From a checkpoint of a small mixture-of-experts model trained on Wikipedia: 2905 steps.
Below are experts of layer 8 (counted from 0) of a mixture-of-experts language model. Rows are named router (the router's row for the expert), gate (a neuron's input weights, with its number), up (a neuron's input weights, with its number) and show model dimensions 0-63. Each number is 500 + 50 x the weight over its row's rms, rounded and kept within 0 to 999. Numbers have three digits each.
After each expert's rows: "comes after" lists some tokens at least twice as common just before its tokens as in all text. This comes from a sample of Wikipedia text that the model never trained on. Tokens count by the router's weight.

# expert 58
router:364634474549534446433560529472499501637499507443528464493500518461454506462461524496512514488508406518439562536510438413541515545427519601506518545513505442444538541509450497367431568339536535
gate0:498484434493524422500469489412535536529426503626448538482537516473450442568521497396459513521459499547446500545438484488578486464543544527574553543543560517541544426499446472509592537529455483
up0:463515555549478594531500472571479464444543514412542477519447502541510526459505473541586475476550534478608475408540505506426474554438455493448460506463439476414488588477579572474409452444573506
gate1:525514559485507492401569451432479559544500519485545509539531533491441525488464647565482508429442470417457552653485496477561406472445544573552618506539417561436526517555461462424493578522506449
up1:477502451494500500565432572522514466417473473511454494438527443505544484479547400425454516522467547544524466347521461522462615462529494453419383484491587415513421437410528535597494437497484530
comes after: " ", " (", "–", "\n", " |\n", " |\n\n"

# expert 51
router:467633493571475482457529610539480511529531481492571482437498513431450536460506426520533547595426441550427493511509456570488509467503534541534482566444535490521514534449538540525409533406517555
gate0:509491559512430482545560536622428545458518512479530562464402465467471495519432444457449532536509547534507486482521469526476532571609571489552417534439440490462448449482627476488502421493541513
up0:472497444600459471534534521498546471467495588460462457440485463505492554523365438460516478583521569471449590517545488499476544498586479496456386498426457455444537472536515487465514428443536568
gate1:499474502477528528468560524614498597537563561519490524367518588488426490533485499540543483529452475525478540436548475484441372445461564473545415548484513395530500482460493571494508543504365503
up1:494533482467490543435371440388485498449496518518531438626428520455493529478508515487430505488520501558525429558488502476534574480517447556424513469466504558560516483493492520545551445534592544
comes after: " B", ".\n\n", " the", " (", "|", "B"

# expert 70
router:421673514527521511499504559526483387525449483463539501473473492501441551513471539464488497483542410512471521489459512585416493489473392505506485486438504537439528569433450512526500482342548481
gate0:577509642491424472586506443440547481536556497468498503498475544549552472557507543361412462466553528526471553475462551473502513523475482494518542522497488425504423567420486423520580450480588554
up0:429492352537571543434495582557457469461484495545514493493534512449484512470499468641552530530488437451506428525515413495449514502524521545491394534503513623495539464536557557516447554511399431
gate1:443460469498472584510460537521502425525610490570506526509469463479488507539418483487528403557524476507450579477491488450509517512518552467498575567570557530415547498493463457520450495457540593
up1:463456454461466567534467542570471459566561507590468511533500446540484483535485535483516424533495475529409592473464450499531463539487478428518579539541571523420590527454492438538442528471527590
comes after: "0", ".", "1", "5", "4", "2"

# expert 18
router:416630503544490499401562522426442452594535524450661484506477478487436557452509555497525522429486435488513503558447474452432519531604501511488544458482495464406524579533487511463426566362545598
gate0:487539429504530559549506580375434522554594510507510438481435525536424460509474622470519503433528507553582480495490512463407485604522417516430524464459563412409487544555472517432458553534511490
up0:518494534517476446495495476665541474466419458485478542531566494448537502459507384520507519590473495447420520512540445570629498387459571501563451532500442531581509458430531507563540435459487465
gate1:508488542517525505478479503487443476452442501599467499508490446434416416476492508503597531519543481479539530497624507489500450536547489527536414476517527475402475623447567472515530620473519545
up1:501489491502459503508502473513554503499527481423526491459505583543626615497529517557430485491496538478443442496405508563488513487471469466449595488482464550610505402529497494539501403482443462
comes after: " ", "–", "-", "_{", " (", "."

# expert 11
router:410719467538579502524486531477524435580529463460490449449438494533480483472457423489391459529499467542439462514480498509512501542482466629565503485403488512463585555442479488513522564465432565
gate0:471571526508595560488466574442505514540480452476485481417476494512481419632503483404532430604474463481439524525497457437505511481429526459576455521514578536480568576510497544460567486477510528
up0:492563490471594587544449556427498507543500426452469504388478519519474428656468469424505425546429526476492518488508445440488550515449505458562434492501566568499540589501494526478576510503534529
gate1:476463437586551563464471524523514459503470532547475560511616454544433498525458469460579480499501464494549463592548478457478494407539526447505451521563485500540483508523469616517519480494575428
up1:455479454555549554458458532529526482455517510523500569491598479532393483570491458443598484487498494514575465565548494448490499400535527470466449538563524468519438525528489588512522484536590434
comes after: ",", "i", "a", "o", ")", "an"

# expert 95
router:411583516549588451491595493463492500512511479506588519433425593475491579457517455539488545520581451509387536437493489556404458473546435565499467505464509478537522609459523497504551490354466524
gate0:504486547583461449439495476483382497517538469481540534605578540478496439517585544512479562495507608516586431442482497472462466476557453483524508550512596457504444535504496447529440560506553530
up0:458535506527407545533450549528608504497443482486528454448396527497521498467419549443561473489428406504539490525503545425576535539499591438502520525466507479454566509421473463540544480515480521
gate1:487503570570446556484545544628523482438398478528554509477404518484495441552526416440549555480556455506605622500409524489464483425469515405429480504525473605536581560549485460450523471456594524
up1:507510435461525476509436480381530533588618495484450464499556467557442498474457558512430434527444566490402369514535476507586509535510492604589522534503563442466447426437515493511457514532416476
comes after: ",", " in", "|", " In", " January", " May"

# expert 5
router:369585439536557422479520568445544432594461514480555433445552447526502543490521504501470477556514439535369515571447525526543487520459442572540428502452472423443544497556502476427476485344441559
gate0:481502503453449483510486559580640489529436491552529524450472519554450513473631612498582429541480527541489495467440425477575443454543606447440522522498500482548533549597541510494422505501395471
up0:497507470477453487506488522619637448550447524557548547444503483500443505511582627499539434491518523546460474471465454466550467483585629378507529562520530435541589591570564503474432463500427467
gate1:439488514466474513543518526440466523498491506562447549446517442451578578580538443434465481546438434596472547552511512536573492491495465523522444575490478435521497461550513560551531398453522517
up1:529513497474544425509606501436577538537553491517420532449506484448509490488579545428553539534454485498456560476502522502558522552505457577429544568423453457373498491496459500501515493499521490
comes after: " in", " In", "In", " ", "201", "200"

# expert 10
router:396675502510579545442545634476529453532490528427561487520508553451489548448504496474475484552566454472417502502497549504499494536462418558586484469402529487437514548531524472535473538375486567
gate0:572481485432505537530567498469528445493468554502442609563475542554519569583509512458435488501514483465517474467545596526512543474525403452444399535504601471461489511502417575500524422494523564
up0:422508495501426482492514464527435581462549552454538440479538443477466432424415517494529552452562491527482434443511429491500436439470511474532623508483458507515451515562570435499528493523441468
gate1:544503580415451500571505470521475505523455522447491537540519489497452411569528469466465530416523469475484420470486535504412457447476502569603466403484487540509521457453464461526554496502528494
up1:464528472559570485457516529476518472495513464522561413447493482517531621406492527541512467599457497530457583506479482500598542518532501446409507568495490465526471585498541544516401504485498486
comes after: " ", ".", ",", "200", "\n", " ("

# expert 112
router:403636421519520444521601528457522467605427485446517448420486515500502533502507493485479437550494398538454503466378483502428511520563483595523513517430473478439543591493434570439489515415469580
gate0:479585533550461502384587471511547384506525456514596557452524462424529606448461472548519531396556507532497463471559517574491446381537491440538435472492520428509477542501605412498540534449509476
up0:451464390433522526629459506456467551526392460514498424444528495572469502499508537488509557539499463424451575525481490432519574671475518496435506534456474496441467486514487540554521387580476513
gate1:482487506495571584475405475522525469514511533486468463529404455549490461518544545543583538650485445455499532539484511513445476360503360517452508559484507587497529442512459507562490555495628446
up1:503477504498527555479421448495546477501487490467450456555435434515484468515513584507616553625472493445527519527465505486467467413502412524514501552528503586477516449555424513600503553500677462
comes after: "s", " such", ",", " as", "es", "ers"

# expert 104
router:507675507479535453526519531484558542561488443412565465538595527514458498451482448486545432463502407482417432591481464538521568498472476561518513492475523483414554500498430516521490466387450544
gate0:515505409479605416494479523472538555493510600543461477473561486536490543510608475551534438501575616523473513481432499600488479499508435464542509510511540477516462507558452472483513496491470570
up0:517435498489544439441578467484519469522477527540502523514570463540516532544515437532461383507498531543448505497416466597488528437509530412464541467460483552510480533492520483523505545503477521
gate1:431458529575555506545511498500525462555545483477517431519414458524458545506514471579477584477417491488538573495420566558481578516517551526518437481466491608482562447448507477535496554398505522
up1:548560519455435485451581490493408558503493491465528528457569475474564445485461545499492378515622488548463447502583398505481507511531487562472480474512571432493459560525560564494516440579439521
comes after: "201", "200", "202", "199", "198", "197"

# expert 52
router:408605551564558456488672500517525511522443464547617504461508547459505514530504439529472542501470425493468459511457424516419507466483465634558464485472536477530533551500520469511547505334456492
gate0:508459528491546503589537484480418466445492535548518515473522518535561641545421529498466545483457476517490506429523586544438503541448446497526392430524492530485412496499469447462456534480524424
up0:475489507498586467585459486491511472452505542484590504506445505556563634520417524491477537454475495467482460398500616465452517524485478424519434396495476466459498493571463451486438486444592452
gate1:493474450495419508506588469432480469515535536504545503494510444551445481512435464470447447447572477542524553522580553438456479408462555545541457567509534435516484555449571569407539450459460558
up1:469491461508408514500560468482484446501511480520527492497515413523453476521459508490439446436530469559588477531577533466491472407426555515502455604529498477517437573485603560447549461471492560
comes after: " |", ":", "|", " /", ";", " in"

# expert 50
router:388622462492524503462551578455513444558443484458597514508474559443450497457481489536559482484494444543499498575439472524494446569525487522506519561427524556496536534470496501425478507408508506
gate0:476531531432459463477470632495586535498505507460451451545621542527470530569392529435409505409557503579504566512438573507531564543481440524447534503525476484542435440489508572536483434497474511
up0:494496470566552557545549387480413459539498493554545509462417506491535491405590442530601466561458479408448461513562444506476460430541553464517468498474494502459532541509485445476492515463516491
gate1:533482503449426465535492501470513484511500539492462544491525472495580476530538420459528555464473543521563502521511516491487469469454493528475499558543484490470397577475518555501572517477525460
up1:461543518492483506530475494482512442494476527541418519449490433534590495479483406539555544528421510555540534512526507533428481487388580561410484496510459597388434627486479574498546518460506453
comes after: ".", ":", "w", " .", " Website", "/"

# expert 89
router:382620457585546479452567527435527417621468464488602442405534571467482542459506495559520421493509423542426486484451540559505521488464475561553531554390525418454484558528478516443447556415428504
gate0:514522508584438482503539454477477454434482487532529479465501493431540528455526517453548438513571480391378543517438404593523442504498464624614529540479430533525534535427521520532516522483457503
up0:464524502415614500513477552535547565573522529502463521490448475569448483561495466481473557523459493586582479468557588476484547444506523408402469457485519478470479478520489522453501458509534502
gate1:501503519476477489522468493539489518432420497546525508392582584473466472463477482478546436490467424485510630469543562505456546529549522536485555594498503501376453486479429405449464519486506500
up1:521480527459436500490457506526489528424439479541549452393622578441467475487474517507516439455425454519523595499509595487427532567507530544515575555508513524404484507489418446433453515500530490
comes after: " K", " Z", "K", " S", " T", " Y"

# expert 14
router:433646501547515440435554560455523467479477439516631502446553542469462479501468423461459485582506485609410502489459497554475548516550463553473533532376560511434510542511510475440448513358478521
gate0:542471496561506506526494481555604482425484420496548535478518466397466426602516403376472577513434519425477561564478559470541450432527474520519506520475490497540523473499550517531489476505601475
up0:430533534462509480502536511442393538576481578529433483535503532619531564417452560597519435470586479542524473426516459526466540567492501490471510474507508494497499520490456498470515491478369525
gate1:454578473501542478516507443534494403570501416488553449441458509491446479443459483498550557488584425487463505497432519506537490562391428525585492530512517509511553595573491512503491570415488512
up1:534489495594468454491493529501426443577533517526491539421484447533534487463538510523463455499483597583538490499522435521528533484473618432435505521436485530514456429441490438524519588524506488
comes after: " B", ",", ".", " b", " where", " K"

# expert 4
router:455577460536563457457598639473477440520442473512612384486541517468413512451505437471485480554512415554453497550485518558475508490563479550565472518480528497414485520510543516397523489357509511
gate0:480516555498605479577489526466470509481454553505516406536395596486492584504545574521538460572483445475545428503487501527423541534476435503464528565496504429504578592511431436538519446505541496
up0:478510587485587503547519561497535443443408509493554434495463624494542620527508567525545443547473474503563433418528552555439483546491458476481494567485477436521573592516447440574536449487543537
gate1:525534409502532433437460456581429491520474514422462450536476539479507483583505548457452449524518489463553628617517620435521499382487450529423536483437561463565521495468564504539506493448563490
up1:467508617493479528560581530405579465499523500558546557469542423495504527402509445513523487435500538524440356411478428535448507602518528456577496491555415511480477538538460480510473546511443538
comes after: " C", " c", "C", " B", " p", " b"

# expert 78
router:450593463579555483474544575497512487491535525484591407459490441461510547463529492540502482559492415532424510512465528508499559486514408565579489568434465512460551555508533463425508440388476489
gate0:531472537470519507432480481496433427469556517551486516477477439446540434510568505593478532516522422587545503408496509481543510523525414498558507560536535523464528475457553460526571489516453480
up0:487505520491590503494472537560459549511563564493481544541476561543551545477516463425551461491508497509452511388453485515544448435544599497458508474483520430582434424457593565449469459521538550
gate1:511487518606510554563433502504476520427513502530541377509463469573471515663532495622384376508470482563527569510466568502543497495459490460523555568497527495462558509529494400477487479514487580
up1:500497456557532499554478506534490534524443574526520437473496508485366462552529409573541463536521517469471533539467468514499499569493524594532557579532474603456511470444485503480458464497553502
comes after: " V", "V", " Vol", " S", "av", " v"

# expert 83
router:342664475519517489471579577494468476528487466527517510505482527483424521480497466486553444528554478518487506539432479548483456587514449604528506510401523540546577522448497477466461488370503577
gate0:486501484491505540531559524454491525585519540580500507523396562477512459455448457416498454587555525585514377406540549560553491559467502537578475488420491556467560413568528526521509468478545548
up0:508512541516494453478478466551527454436492401426528502460620444539518521525528546617483544471472453440476617584455462455441515436526499475444502504585481447499437583466452515531510529486456488
gate1:449459571486494475465586401422476529397461441556506519533598468426547485522542507513425445527397540566518484471464541573482536498514536528503440467562461490525460550478521432493474494484445555
up1:440458547492520490464605433424480562424517491532471490517579512441534495501525499522393502522418558582467478496435566612454553493517523529487422488563468486589421536470551471478473449500441552
comes after: ".", ":", " However", "}", " .", "1"